From a checkpoint of a small mixture-of-experts model trained on Wikipedia.
Size: 9 layers, width 448, vocabulary 32768, 94.8M parameters.
Below are experts of layer 6 (counted from 0) of a mixture-of-experts language model. Rows are named router (the router's row for the expert), down (a neuron's output weights, with its number) and show model dimensions 392-447. Each number is 50 + 15 x the weight over its row's rms, rounded and kept within 0 to 99.
Before each expert's rows: "raises" lists some tokens whose logits its average output raises strongly, later layers aside. This comes from a sample of Wikipedia text that the model never trained on.

# expert 8
raises: ",", ";", ".", " and", " |", " ("
router:39 25 63 37 56 62 62 33 50 64 30 57 53 59 56 61 37 46 61 63 37 50 67 35 85 54 27 53 45 38 56 66 55 84 45 66 29 65 36 54 72 58 37 75 57 80 36 65 60 62 53 76 56 30 39 60
down0:68 50 22 51 68 36 33 54 74 48 55 55 45 47 39 43 68 42 61 43 40 06 45 43 25 70 32 46 52 39 47 56 39 32 83 43 54 40 61 54 58 44 55 45 56 70 63 09 21 42 56 56 32 40 25 38
down1:31 43 68 23 38 63 33 43 27 44 62 42 49 56 29 42 86 37 55 44 47 42 30 55 49 21 57 39 71 49 27 35 29 42 44 54 53 45 40 33 58 21 91 45 54 51 44 60 39 64 69 42 61 72 40 44
down2:60 85 63 68 47 55 45 74 56 37 51 62 40 51 65 60 66 42 63 51 57 59 42 19 46 47 32 51 31 32 43 57 31 54 67 53 58 67 70 37 41 66 35 60 70 44 49 52 69 60 53 48 49 98 60 41
down3:41 79 33 46 53 29 33 48 79 44 55 59 56 57 52 25 17 53 73 56 60 65 40 29 47 47 66 61 37 34 57 53 55 41 51 31 51 53 50 61 41 65 56 46 46 47 56 61 47 34 70 24 50 59 47 66
down4:55 40 51 45 34 37 10 33 58 22 33 37 46 52 63 55 44 72 46 42 55 71 38 72 58 43 55 41 70 72 59 20 55 22 57 41 33 63 57 47 34 39 42 46 27 19 58 41 16 63 55 55 36 50 64 39
down5:78 63 39 57 39 56 50 68 37 32 36 27 25 44 44 53 55 31 52 56 58 52 53 31 48 59 53 46 45 55 45 70 52 63 53 66 60 50 56 58 39 50 48 76 43 66 44 82 25 32 43 28 33 44 46 36
down6:51 53 43 67 79 53 43 47 63 28 57 62 48 68 62 55 53 38 37 58 47 38 51 25 33 90 64 36 49 30 45 09 62 31 84 50 41 37 64 70 51 73 83 46 54 49 54 63 64 54 62 60 57 63 43 54
down7:27 63 43 53 30 50 38 38 24 39 61 54 34 44 16 25 32 58 58 56 61 39 52 65 58 41 56 28 36 80 22 35 26 20 64 62 51 46 63 63 50 36 42 53 67 82 45 50 61 48 27 95 68 54 43 63
down8:20 33 53 39 64 42 46 54 45 93 40 35 46 33 72 33 48 45 64 23 51 38 49 79 33 59 60 67 54 54 53 53 62 56 47 22 53 25 40 60 65 57 99 35 47 40 43 51 49 63 81 63 45 33 47 67
down9:41 32 68 52 75 50 55 50 41 23 55 50 44 30 32 26 51 49 42 59 60 38 35 65 45 38 61 48 73 38 51 53 31 25 47 64 69 54 64 44 52 62 34 69 13 69 79 44 39 49 43 60 93 47 75 51
down10:67 79 96 41 19 39 42 31 46 67 40 36 28 49 50 56 57 74 29 59 53 67 43 44 55 78 71 54 55 68 41 55 62 46 68 69 39 61 32 48 71 66 65 49 30 58 65 49 56 49 34 26 57 26 31 65
down11:69 47 80 48 63 61 52 72 40 69 57 56 37 57 52 41 67 73 74 25 45 44 73 37 56 49 62 41 53 16 17 39 33 57 30 38 70 33 44 69 14 55 57 28 31 40 19 45 69 59 49 47 48 55 35 61
down12:52 67 48 42 54 58 29 44 68 63 60 50 44 60 53 56 56 59 58 53 69 47 47 39 54 56 45 48 58 42 22 49 31 38 65 35 65 42 59 58 61 43 54 37 37 50 44 59 50 44 40 81 59 41 51 60
down13:59 54 46 32 55 22 46 51 28 35 36 51 46 45 34 40 61 79 19 79 58 71 37 52 39 55 33 33 54 69 47 50 35 50 55 59 67 25 15 65 42 65 49 62 40 65 36 69 52 33 58 27 64 60 79 62
down14:41 61 72 68 54 36 31 67 39 52 30 45 80 45 54 51 81 65 41 44 60 53 38 32 36 69 53 57 48 39 49 58 51 62 25 55 46 54 56 51 58 62 60 63 72 57 30 61 64 78 21 68 36 49 41 26
down15:48 67 69 43 17 46 13 53 43 44 48 33 40 48 49 23 69 45 65 40 66 52 51 57 41 47 64 31 23 76 52 64 26 79 62 38 42 37 22 28 44 32 24 60 32 40 66 56 42 35 57 54 44 34 41 69
down16:11 33 51 63 77 19 62 80 25 53 51 60 29 55 59 51 29 73 31 63 10 75 38 38 27 58 64 71 48 24 19 49 49 36 53 62 43 53 42 61 51 47 61 87 53 16 65 50 65 62 51 45 70 29 57 36
down17:55 40 44 68 71 41 61 52 37 22 34 71 78 40 36 42 49 36 58 26 54 46 75 56 34 43 51 40 75 59 71 65 58 35 53 58 31 20 58 33 85 42 29 80 64 65 49 71 58 23 28 55 75 47 53 36
down18:60 67 53 48 47 55 59 59 70 58 58 79 53 42 35 39 71 48 47 49 46 44 55 36 66 38 80 54 47 64 50 57 52 54 69 53 48 53 75 51 63 51 49 33 64 51 50 55 64 41 41 16 38 55 63 76
down19:46 41 41 68 73 45 50 54 72 11 45 46 66 68 48 51 25 66 69 42 14 74 61 71 31 52 42 64 50 43 47 35 53 46 40 51 45 89 53 47 88 51 61 27 51 37 60 27 57 38 63 71 69 46 37 64
down20:66 66 65 45 47 49 46 55 56 42 55 63 51 48 50 43 55 35 84 29 36 30 62 37 38 52 45 43 17 55 67 49 40 50 72 72 48 49 34 70 35 47 37 60 97 61 69 31 61 31 50 44 46 33 57 20
down21:34 55 34 38 29 76 29 51 55 38 48 63 58 76 70 80 37 62 60 78 67 33 23 28 32 68 52 52 57 62 48 71 28 53 60 55 62 48 30 16 38 60 51 68 53 51 41 73 69 64 34 56 50 24 51 35
down22:50 52 54 76 20 57 47 49 77 43 40 39 45 55 46 42 20 61 45 53 32 61 54 48 60 36 48 32 28 43 47 64 53 39 65 65 60 72 45 35 40 55 68 39 45 37 58 72 62 44 53 61 47 77 53 73
down23:22 52 46 68 38 92 37 67 60 43 30 61 43 64 51 63 63 68 52 75 42 64 52 59 30 67 55 18 34 57 54 51 60 60 74 22 60 60 20 53 47 35 51 41 47 62 62 50 50 39 54 61 63 46 79 46
down24:33 61 56 41 72 77 34 32 57 58 35 54 28 43 28 45 49 06 57 60 59 18 29 82 49 51 47 39 21 52 66 22 29 35 52 50 39 67 48 32 62 43 55 66 50 70 54 18 43 60 76 32 44 55 40 56
down25:83 73 34 57 50 63 50 47 73 45 42 27 43 46 62 21 96 50 34 64 44 44 48 44 43 54 53 50 62 28 51 52 60 55 23 46 94 32 46 41 55 41 73 47 74 42 76 54 63 40 40 31 55 64 46 46
down26:60 78 57 59 86 60 39 70 52 54 46 45 39 62 56 16 27 73 46 81 67 41 61 69 44 53 66 25 39 58 37 58 25 58 50 83 54 82 52 70 36 48 44 48 36 20 54 52 56 44 61 77 55 46 42 43
down27:53 44 47 57 47 48 56 40 35 56 40 68 47 57 37 29 99 61 57 40 42 75 57 35 35 12 48 67 43 41 33 50 56 42 50 59 44 95 56 56 59 46 62 55 74 55 52 73 46 80 42 25 48 56 47 52
down28:41 40 43 47 36 58 51 76 57 25 30 24 29 43 53 38 17 21 63 44 45 78 48 77 40 66 53 67 80 54 76 34 55 49 27 36 50 50 82 63 58 49 61 59 51 78 53 44 52 44 51 31 45 62 42 59
down29:51 62 53 35 77 61 35 30 48 25 42 82 30 50 51 42 19 21 47 46 62 27 47 54 67 42 30 17 53 35 41 60 69 57 36 31 53 60 40 32 47 72 20 72 53 57 58 21 71 84 16 47 74 61 48 42
down30:49 55 43 56 68 41 22 48 18 85 68 75 41 35 46 84 56 53 43 16 59 56 65 10 41 83 49 35 65 66 28 44 42 39 37 56 58 52 26 54 57 57 38 48 47 69 24 51 57 23 36 56 82 64 24 58
down31:59 51 77 55 47 48 65 06 66 33 64 48 47 59 25 48 61 34 64 26 46 50 28 64 57 41 44 60 50 50 42 46 46 35 78 50 36 63 55 33 46 40 47 26 22 39 26 49 35 43 50 43 38 49 50 61
down32:59 29 23 40 40 55 68 60 59 50 33 48 47 53 44 47 62 61 51 12 32 59 64 34 47 61 38 30 37 28 50 50 52 40 69 65 26 41 36 53 63 34 58 61 64 53 79 54 41 62 42 61 75 50 50 27
down33:80 50 72 40 68 53 69 60 45 48 48 52 54 36 58 61 46 58 53 39 47 47 48 52 33 38 54 57 55 47 34 24 65 40 68 78 61 59 50 57 51 53 61 50 78 64 47 75 57 63 65 64 44 31 53 61
down34:72 41 43 45 55 22 54 53 22 45 61 55 42 62 41 56 71 67 71 51 64 24 51 38 51 22 59 50 39 29 49 28 49 46 56 62 54 11 73 40 43 64 65 48 76 57 37 92 38 59 72 46 41 76 78 38
down35:56 48 50 90 54 61 75 48 48 28 46 63 72 76 35 40 82 45 51 36 61 69 45 66 55 36 80 59 17 45 45 62 39 61 73 42 39 51 36 41 37 60 62 57 31 63 47 46 30 35 33 54 68 43 70 55
down36:54 54 50 63 48 37 25 53 61 47 38 64 67 59 59 63 79 43 41 52 61 29 14 80 29 30 51 62 58 24 63 50 33 63 51 37 42 53 50 74 58 58 44 34 51 34 78 49 65 83 15 57 39 57 32 62
down37:72 35 57 20 58 57 75 42 53 33 58 50 50 54 41 49 33 31 74 54 47 38 52 24 24 71 53 58 32 46 37 48 36 31 53 53 44 40 40 30 55 68 74 81 55 36 59 36 61 55 33 61 71 44 57 59
down38:32 71 62 52 65 47 60 40 79 46 47 41 55 51 59 32 68 50 70 48 47 41 42 47 62 55 70 37 46 31 56 37 03 79 52 68 43 70 59 75 78 33 62 56 47 57 48 66 45 61 47 44 24 52 62 26
down39:51 73 56 69 64 34 44 59 36 59 56 29 54 60 51 22 81 48 33 39 64 94 65 30 71 53 32 31 62 53 57 57 67 99 36 22 68 59 75 74 38 58 57 46 48 57 61 60 26 40 46 47 51 46 35 39

# expert 11
raises: "'s", " and", ","
router:34 53 74 33 31 62 51 31 47 67 33 69 47 70 24 51 41 55 51 59 41 73 50 25 63 43 46 60 61 66 60 77 57 77 45 53 53 69 59 53 83 55 52 32 52 68 46 80 39 71 38 59 71 68 74 76
down0:31 21 68 61 44 23 58 48 74 27 45 30 28 66 33 68 33 69 60 51 42 49 40 74 61 60 32 23 50 55 59 38 46 71 40 59 64 59 58 67 62 44 46 64 65 51 23 52 77 55 46 56 75 64 67 52
down1:55 77 44 59 51 52 43 52 36 51 26 43 57 56 70 55 48 59 43 50 52 26 62 63 47 56 56 61 74 37 40 54 32 35 56 84 56 52 67 62 68 38 63 39 82 47 60 33 46 52 43 57 44 41 42 43
down2:73 44 42 48 69 63 64 53 43 16 45 74 64 42 60 38 70 66 35 62 48 52 30 12 46 64 30 73 29 62 25 66 81 51 68 53 62 44 52 30 39 55 31 37 55 26 54 41 72 36 49 51 63 42 64 61
down3:47 39 50 23 73 45 59 36 60 54 38 32 58 50 39 38 50 49 39 36 36 54 46 52 63 58 69 36 66 52 62 31 61 26 30 52 49 69 53 47 43 33 76 45 59 34 34 50 47 53 76 68 55 26 64 83
down4:40 38 56 61 57 58 35 26 50 50 38 36 56 53 49 46 68 41 36 57 58 67 41 33 39 74 55 86 32 56 50 47 42 37 29 49 11 69 24 65 49 56 31 66 66 42 76 42 38 70 36 38 78 65 38 59
down5:58 34 46 34 42 45 60 48 57 60 36 62 27 39 60 61 47 26 49 72 51 46 50 47 23 58 60 53 55 45 49 48 58 54 75 30 50 30 60 36 47 19 37 46 44 77 61 44 31 43 79 36 25 37 34 46
down6:37 52 52 47 58 56 46 41 38 59 33 55 85 40 33 48 17 47 49 59 47 63 21 67 44 55 63 46 44 31 21 52 63 27 69 36 69 58 19 58 22 70 72 62 55 39 51 37 30 45 66 78 52 41 50 66
down7:36 46 24 65 75 51 55 63 29 71 30 74 36 48 45 70 59 43 38 45 50 55 58 37 28 48 44 44 53 44 38 56 43 42 85 72 59 60 49 50 55 36 53 43 27 49 66 51 63 77 72 31 58 38 48 48
down8:41 47 58 67 63 62 25 62 35 48 45 49 49 39 34 39 66 78 46 49 77 76 52 61 75 28 43 24 48 80 63 49 70 43 46 51 30 35 45 43 42 41 53 41 44 92 51 58 27 52 49 73 33 46 41 27
down9:34 27 47 58 59 59 60 48 55 52 59 38 67 70 73 20 37 53 36 45 54 69 72 85 52 54 83 61 32 38 52 25 68 43 64 31 51 72 57 53 38 47 66 44 46 39 39 49 76 38 50 40 39 74 38 63
down10:40 39 59 56 56 56 70 64 61 46 63 23 59 41 49 56 23 42 69 17 39 51 54 32 80 70 53 49 61 53 42 55 60 49 57 63 50 58 60 69 42 32 83 49 50 32 54 28 66 66 28 53 27 40 43 27
down11:61 61 42 43 47 46 25 35 64 75 43 70 54 37 67 46 77 73 59 17 65 38 53 56 70 51 53 52 46 29 37 67 74 76 59 38 30 46 59 26 48 84 68 52 80 48 77 32 74 45 52 49 59 63 51 61
down12:47 61 51 44 33 52 41 48 35 56 38 73 68 62 50 57 19 46 64 40 68 70 47 40 62 43 78 41 67 38 41 32 47 60 42 55 53 45 17 52 84 46 18 56 48 39 47 60 49 45 57 55 57 40 02 45
down13:64 69 46 47 62 50 44 52 53 57 42 28 72 38 41 50 27 36 46 44 80 57 37 49 52 25 64 58 99 41 60 29 66 38 62 49 31 67 74 54 29 57 49 79 63 40 60 56 67 60 44 60 33 36 49 62
down14:86 46 43 76 77 59 47 50 46 53 53 38 47 51 53 71 30 55 69 63 38 68 51 57 26 59 22 80 49 56 48 61 57 45 61 46 63 49 59 48 45 20 55 39 50 54 52 25 65 43 58 46 44 46 66 29
down15:72 53 69 53 45 57 39 74 56 68 38 41 46 36 17 38 26 96 70 70 89 50 43 63 40 56 35 38 51 63 68 65 43 39 34 50 32 31 60 49 51 65 53 57 47 54 60 69 46 76 52 42 58 51 54 45
down16:59 34 38 34 66 63 47 68 64 05 60 59 49 40 42 66 78 50 52 40 50 67 37 71 38 87 53 49 48 61 66 42 52 34 37 37 51 58 53 55 26 60 64 32 44 48 43 59 45 36 64 45 42 46 31 29
down17:28 57 27 60 63 54 31 69 58 21 55 69 60 31 58 66 37 72 14 60 74 50 99 45 61 43 49 50 48 37 37 37 28 51 40 53 57 44 54 35 33 62 24 73 94 30 44 52 99 55 52 45 62 48 20 28
down18:48 63 50 49 62 58 43 49 59 60 57 35 58 68 59 45 27 68 61 44 71 46 46 71 80 65 40 55 38 14 53 39 49 48 48 57 53 60 21 49 51 44 64 78 34 28 38 59 57 33 44 38 34 71 55 33
down19:45 20 65 47 73 61 55 28 68 47 44 55 51 47 39 47 60 65 56 51 39 58 58 63 69 72 69 42 48 27 38 80 43 70 49 64 36 47 97 28 29 39 46 32 52 52 55 47 29 53 71 39 57 33 54 61
down20:45 44 19 30 58 46 29 64 54 64 65 52 25 50 33 77 48 61 44 58 44 92 55 45 73 53 51 72 31 26 65 58 58 62 85 58 29 52 55 50 62 35 40 50 36 34 34 59 32 76 46 63 55 61 48 57
down21:37 41 44 48 34 55 55 46 64 63 33 27 43 55 57 64 38 66 34 42 67 30 72 49 61 64 69 48 62 45 64 13 59 40 18 62 54 53 42 59 35 69 37 46 32 27 40 52 67 62 36 51 57 52 48 38
down22:67 60 36 26 37 52 57 46 50 61 38 34 49 42 57 31 35 16 44 54 42 40 61 71 26 46 44 55 69 40 67 69 43 28 40 29 51 48 48 46 71 57 34 37 53 36 43 55 39 45 61 32 52 72 47 52
down23:71 66 56 41 51 42 59 48 48 78 57 38 43 59 58 39 47 52 70 85 75 57 43 64 46 57 69 51 43 47 57 52 26 07 23 58 42 14 50 61 38 44 44 53 66 69 59 99 37 54 38 42 70 69 60 71
down24:55 36 48 49 63 37 79 78 27 55 39 41 68 49 34 42 52 51 32 51 75 60 22 51 70 46 46 39 19 63 62 47 51 62 34 64 60 71 57 45 50 49 39 52 47 57 56 69 52 54 56 71 50 38 59 42
down25:19 36 42 68 67 51 45 59 44 32 42 36 66 60 80 70 63 61 63 30 65 48 62 58 50 35 45 72 53 30 32 45 63 65 33 32 51 73 48 66 31 52 68 73 61 52 80 52 63 38 52 48 51 34 58 71
down26:58 71 52 16 70 42 46 55 39 35 52 57 60 38 40 47 48 39 74 67 54 67 56 60 52 34 73 15 17 61 42 57 54 42 58 58 44 41 39 43 80 56 43 36 45 29 71 61 35 70 46 53 44 35 36 62
down27:42 73 53 60 61 27 65 61 69 43 69 52 35 38 50 35 55 42 47 46 62 36 68 51 47 51 38 70 33 25 48 58 36 41 74 36 53 47 26 51 28 59 38 68 40 50 76 37 43 25 37 32 70 59 58 36
down28:47 71 48 37 53 60 84 73 60 27 70 57 45 45 91 36 33 36 54 53 21 40 51 55 64 45 49 64 55 51 53 57 35 42 45 67 32 33 56 40 33 18 61 30 27 34 50 38 98 49 73 47 63 51 45 53
down29:64 57 49 54 53 26 51 40 46 29 41 54 35 47 44 58 52 75 40 38 53 60 39 36 51 70 55 69 40 34 35 57 44 78 73 51 46 50 54 49 64 37 26 54 31 24 13 44 74 36 47 44 60 42 36 72
down30:43 43 56 58 65 46 68 72 41 35 47 40 25 43 65 41 68 54 44 72 57 60 77 63 60 45 48 70 57 62 78 60 48 54 41 43 44 35 51 30 22 61 38 68 41 34 60 34 26 58 58 65 44 65 60 70
down31:51 56 39 64 46 63 49 16 67 40 42 33 44 42 54 33 99 59 56 76 31 23 68 46 60 30 46 59 59 34 30 66 67 55 76 38 33 34 78 40 44 56 48 15 20 62 73 50 54 37 47 40 45 50 45 50
down32:50 59 45 50 28 52 65 32 36 54 33 39 42 61 60 59 09 38 53 34 69 43 63 59 25 71 45 51 50 40 58 44 48 55 71 79 56 69 47 77 34 40 59 71 36 48 41 46 47 61 51 76 41 89 14 40
down33:25 53 64 29 41 64 55 90 45 54 43 34 46 35 39 61 59 29 59 54 42 18 59 45 55 73 53 34 39 51 54 50 23 68 47 25 44 65 53 38 49 65 60 27 52 61 81 45 44 37 44 44 25 57 45 35
down34:49 23 42 38 52 47 57 41 66 43 45 58 58 62 57 57 39 46 29 26 47 40 54 36 45 27 60 50 66 36 46 42 55 79 21 49 57 58 66 43 55 50 42 42 58 76 36 67 24 59 49 30 53 50 39 23
down35:14 42 73 39 39 60 24 37 23 76 37 53 92 65 37 61 45 42 64 77 75 55 39 76 36 31 26 20 61 71 53 40 62 43 42 37 57 81 64 30 37 51 78 81 46 69 38 45 43 44 41 71 49 39 47 57
down36:52 46 30 17 42 67 50 56 41 45 59 54 95 83 65 67 51 44 60 70 13 63 59 68 61 37 36 46 55 51 61 38 35 51 53 44 58 12 41 22 44 40 32 33 50 65 65 19 70 15 48 57 39 45 54 51
down37:73 29 30 51 70 53 53 48 60 39 62 38 34 75 81 45 65 35 51 53 28 39 81 57 32 85 50 65 25 47 26 90 51 50 57 58 48 66 57 67 24 41 54 42 46 44 59 31 50 27 43 49 71 53 67 52
down38:24 26 40 51 57 59 46 75 57 42 62 54 36 46 56 76 54 65 69 64 67 84 44 48 40 37 54 61 40 62 61 48 73 45 30 72 41 45 63 64 66 58 67 52 51 49 50 72 58 60 72 39 64 44 71 53
down39:62 57 80 37 46 69 61 48 65 77 80 37 46 53 40 60 30 49 58 44 19 15 39 49 50 29 39 55 28 41 68 54 64 49 46 66 34 42 39 43 65 32 47 64 75 48 40 77 39 51 36 43 77 46 51 50

# expert 3
raises: "'s", " Jr", " and", ",", " II", " III"
router:52 36 71 31 36 61 50 48 60 70 58 34 47 48 44 42 55 48 42 67 33 64 68 53 66 27 54 53 52 57 62 59 63 49 56 36 47 40 66 48 67 51 40 60 28 61 51 77 35 50 54 60 54 70 62 70
down0:37 99 65 27 79 64 42 64 38 81 45 53 46 43 21 59 46 41 54 50 61 42 77 54 30 45 69 42 63 53 50 72 68 44 32 30 47 63 36 33 00 49 59 43 35 13 41 80 55 60 48 31 38 32 52 28
down1:34 63 52 53 47 36 32 34 60 47 52 42 82 51 53 31 77 61 34 61 63 23 60 36 57 67 59 56 57 49 40 75 55 71 46 57 57 66 33 61 85 56 44 47 48 69 83 10 20 51 26 53 49 57 47 39
down2:50 54 60 38 42 68 37 45 36 27 60 42 44 33 30 78 49 32 37 64 60 77 84 61 62 20 61 44 61 66 49 39 67 43 64 55 31 42 50 54 54 58 55 56 48 44 39 54 42 20 42 44 40 99 56 51
down3:47 52 76 55 56 23 58 46 74 53 52 51 65 35 39 63 59 32 78 54 62 75 71 63 66 61 62 21 68 54 58 82 28 46 44 45 43 40 70 60 43 46 23 64 70 67 50 48 58 23 50 36 44 59 36 45
down4:54 51 48 46 65 42 52 39 55 57 47 33 60 74 32 53 26 37 43 18 31 53 34 39 39 36 48 51 29 61 37 60 63 69 56 90 39 67 54 58 82 36 37 21 61 68 39 30 67 71 47 50 23 38 56 39
down5:54 39 47 47 59 82 76 60 75 61 49 48 58 56 36 70 51 63 63 78 49 42 63 48 52 45 40 28 32 65 58 60 29 46 54 76 58 64 65 48 32 53 65 22 55 47 58 29 53 51 47 26 46 67 56 35
down6:33 48 29 44 57 53 52 60 45 27 53 71 43 32 36 54 63 40 74 64 59 56 37 36 64 38 40 46 79 65 63 48 59 30 50 53 32 34 50 57 73 52 39 29 51 39 56 63 79 44 54 57 58 62 68 45
down7:43 58 73 41 36 56 68 18 49 42 56 53 48 65 20 48 29 45 60 44 24 65 31 42 34 66 61 43 38 42 20 61 30 52 49 54 47 56 41 38 39 48 52 27 43 41 37 40 40 43 44 24 50 42 69 59
down8:47 51 39 27 51 64 37 29 51 39 55 44 55 50 53 57 46 42 35 68 35 63 72 65 26 47 42 52 47 20 67 34 46 32 30 52 41 43 52 28 44 77 54 74 81 44 25 57 65 58 35 29 23 34 46 35
down9:48 54 20 31 43 67 42 57 46 38 80 40 47 57 32 54 71 61 56 77 55 59 42 22 62 33 28 47 75 32 78 55 44 58 64 22 53 64 09 49 22 51 22 24 67 52 71 45 41 37 54 38 48 47 47 27
down10:30 50 51 71 40 45 79 46 42 06 76 35 34 34 51 71 50 79 59 59 31 67 52 35 35 45 42 57 51 57 53 57 50 60 48 39 48 53 44 57 42 31 48 54 72 57 42 34 54 73 43 68 31 65 71 57
down11:55 55 58 48 41 45 58 64 42 50 41 73 52 56 31 47 79 49 76 34 66 59 38 45 46 99 59 23 51 51 53 27 45 52 56 26 60 46 38 59 48 44 33 50 48 42 65 41 50 62 50 53 74 51 55 46
down12:68 67 37 78 79 55 51 70 61 50 19 45 41 66 72 56 52 48 64 40 27 24 62 56 39 53 31 39 27 56 45 55 82 40 35 44 61 11 28 61 65 40 29 61 51 68 55 47 61 46 67 71 27 67 36 69
down13:64 47 38 42 54 36 45 66 37 40 61 64 62 66 46 63 54 80 45 45 39 67 41 64 46 45 50 41 56 55 74 59 59 50 84 45 45 74 31 62 57 46 51 69 66 47 46 45 46 77 77 44 53 44 29 56
down14:59 55 69 74 73 37 46 57 69 83 37 53 72 44 72 61 56 44 62 41 53 35 48 86 63 37 52 52 60 35 70 46 49 38 67 32 53 43 53 26 30 56 66 33 65 25 49 64 47 52 65 49 46 35 35 23
down15:60 53 49 61 55 32 51 51 50 14 70 25 40 45 48 51 45 44 64 32 38 43 41 38 60 69 81 30 55 71 82 57 35 48 38 61 60 51 74 47 41 46 41 57 54 54 49 45 24 65 28 51 43 41 52 61
down16:84 55 16 80 81 53 41 38 55 31 46 37 47 35 38 59 45 62 52 60 43 55 38 51 23 57 62 59 64 46 71 60 21 34 51 68 58 47 37 68 48 27 49 55 72 48 49 43 64 59 70 63 44 44 38 29
down17:56 44 48 50 40 51 55 23 71 23 49 75 66 68 20 70 59 40 41 51 43 64 34 12 59 49 62 51 42 54 70 61 34 55 50 60 41 66 48 52 08 24 55 31 43 51 36 47 37 55 47 48 55 59 54 67
down18:66 39 66 51 37 49 60 40 53 24 26 71 67 22 45 36 33 24 37 46 68 71 42 39 49 46 53 39 51 49 48 35 47 56 64 73 58 48 67 55 45 64 43 53 71 41 57 51 95 76 35 41 28 46 74 63
down19:46 58 53 53 84 46 51 17 58 41 28 41 43 22 45 40 65 60 86 55 64 74 50 42 75 51 74 59 57 56 51 47 58 43 48 36 38 37 49 50 45 46 54 51 30 67 59 62 45 71 62 65 31 44 49 45
down20:50 71 55 77 75 59 35 52 40 59 73 47 22 27 59 48 54 43 54 35 36 46 59 51 41 43 42 81 40 45 42 35 65 39 06 56 64 67 44 51 52 60 60 63 62 45 69 51 28 37 68 33 46 48 51 20
down21:37 62 39 62 40 42 34 61 37 66 58 58 67 43 43 51 54 31 55 56 46 52 49 32 55 17 45 56 15 25 39 34 51 83 56 28 44 44 77 30 82 46 51 56 70 76 44 75 41 50 58 57 81 45 53 54
down22:64 39 50 48 09 75 98 46 52 23 53 65 64 37 50 53 33 62 43 48 52 51 32 71 34 33 55 68 28 64 30 43 68 50 42 24 43 57 20 34 70 59 58 63 76 36 67 53 53 49 28 80 49 38 76 57
down23:40 41 30 51 74 51 42 51 40 45 38 56 57 43 42 49 31 64 81 23 47 52 55 46 33 33 60 42 56 58 61 53 28 30 69 57 36 54 46 59 43 43 70 68 30 26 43 36 49 17 35 53 44 55 47 58
down24:48 58 25 51 53 47 38 55 54 61 65 20 17 45 47 64 44 60 64 57 41 61 65 43 63 66 64 24 52 41 39 44 41 61 75 58 46 30 48 49 29 63 42 67 51 53 72 80 50 56 46 58 49 53 40 49
down25:48 67 58 25 91 64 51 36 47 61 65 67 63 50 50 27 57 68 52 74 53 30 38 71 40 28 30 42 49 33 37 66 13 53 50 34 60 38 28 27 57 50 57 49 78 48 23 33 44 34 58 67 48 46 47 60
down26:57 59 46 57 65 36 37 69 53 63 53 48 60 41 67 51 65 31 62 47 63 42 54 74 32 41 36 71 64 24 34 63 60 57 48 58 57 31 37 31 74 53 64 70 57 62 58 51 50 16 59 50 44 79 38 53
down27:52 51 62 66 51 72 51 63 54 47 78 44 34 68 37 64 67 51 73 31 43 38 48 41 58 46 25 62 43 57 36 52 44 53 54 53 82 49 40 58 43 42 43 38 43 55 39 22 43 44 59 48 55 49 64 46
down28:71 47 47 58 69 49 82 58 45 67 61 74 48 50 30 45 49 41 59 33 38 59 50 68 36 57 52 46 25 76 55 44 54 47 42 64 45 73 51 48 52 74 64 39 41 62 42 58 28 38 79 35 71 59 26 49
down29:49 70 24 58 50 27 37 19 25 50 46 73 55 66 40 35 36 39 29 68 76 31 56 22 70 53 48 83 52 20 39 47 56 42 81 39 61 63 65 83 69 60 67 56 28 61 27 66 55 50 47 48 51 43 60 64
down30:66 41 55 48 76 64 31 51 12 67 57 39 41 68 59 50 33 54 43 43 33 37 61 53 30 37 42 55 57 50 33 50 57 56 49 62 47 49 33 71 25 43 36 80 62 44 65 25 44 36 65 41 77 63 38 70
down31:41 60 29 48 00 71 52 56 56 78 70 59 45 30 68 29 57 61 21 44 38 64 66 42 52 40 65 38 56 47 59 44 54 67 53 42 37 31 67 38 22 27 31 28 47 44 44 30 42 22 61 65 53 49 10 66
down32:35 58 79 48 56 50 46 52 82 56 46 63 66 48 50 61 46 65 57 48 62 39 63 63 36 80 38 54 18 32 64 46 16 78 65 68 44 26 66 32 74 59 45 64 42 58 59 47 66 67 62 10 53 45 53 44
down33:30 53 72 48 23 57 51 43 34 54 45 59 67 66 34 53 31 43 65 49 64 43 56 53 43 54 52 80 56 50 58 18 50 25 47 82 54 46 68 70 20 42 74 56 50 62 40 61 63 57 34 65 70 61 58 48
down34:53 62 27 74 37 65 62 45 36 60 31 44 33 43 59 44 47 22 37 61 29 56 14 77 54 23 39 64 39 65 56 39 71 53 30 36 45 52 51 64 56 62 57 55 55 49 59 47 41 67 65 62 36 40 26 57
down35:68 33 01 49 57 55 79 91 36 66 54 45 39 49 61 56 48 55 54 75 57 65 63 63 56 44 54 63 28 52 31 41 50 46 65 36 60 44 54 56 58 52 49 66 09 51 59 60 50 44 34 46 38 66 19 62
down36:55 42 55 52 47 67 72 33 58 45 61 56 51 38 35 69 92 65 56 48 22 60 09 59 69 50 43 33 77 51 38 37 76 49 52 66 61 49 58 44 66 79 53 29 39 47 61 56 39 43 34 71 45 36 36 51
down37:46 57 55 75 31 43 41 31 50 40 46 47 30 55 99 73 68 62 45 40 52 49 52 48 37 42 50 36 55 23 55 54 56 48 62 51 46 53 34 33 58 60 53 60 32 79 53 54 72 66 41 59 60 42 56 53
down38:08 40 58 85 41 50 58 36 34 66 13 56 72 58 42 59 61 69 45 55 54 61 32 57 54 41 58 63 46 20 25 63 23 40 00 74 69 40 92 58 49 62 74 66 67 42 50 78 59 29 36 68 30 38 54 65
down39:50 32 32 63 45 49 76 28 48 55 45 78 66 41 44 64 39 82 53 31 60 62 64 31 40 31 05 71 36 60 57 36 52 77 71 68 69 50 55 50 63 56 48 59 44 58 54 60 25 85 39 82 35 43 50 45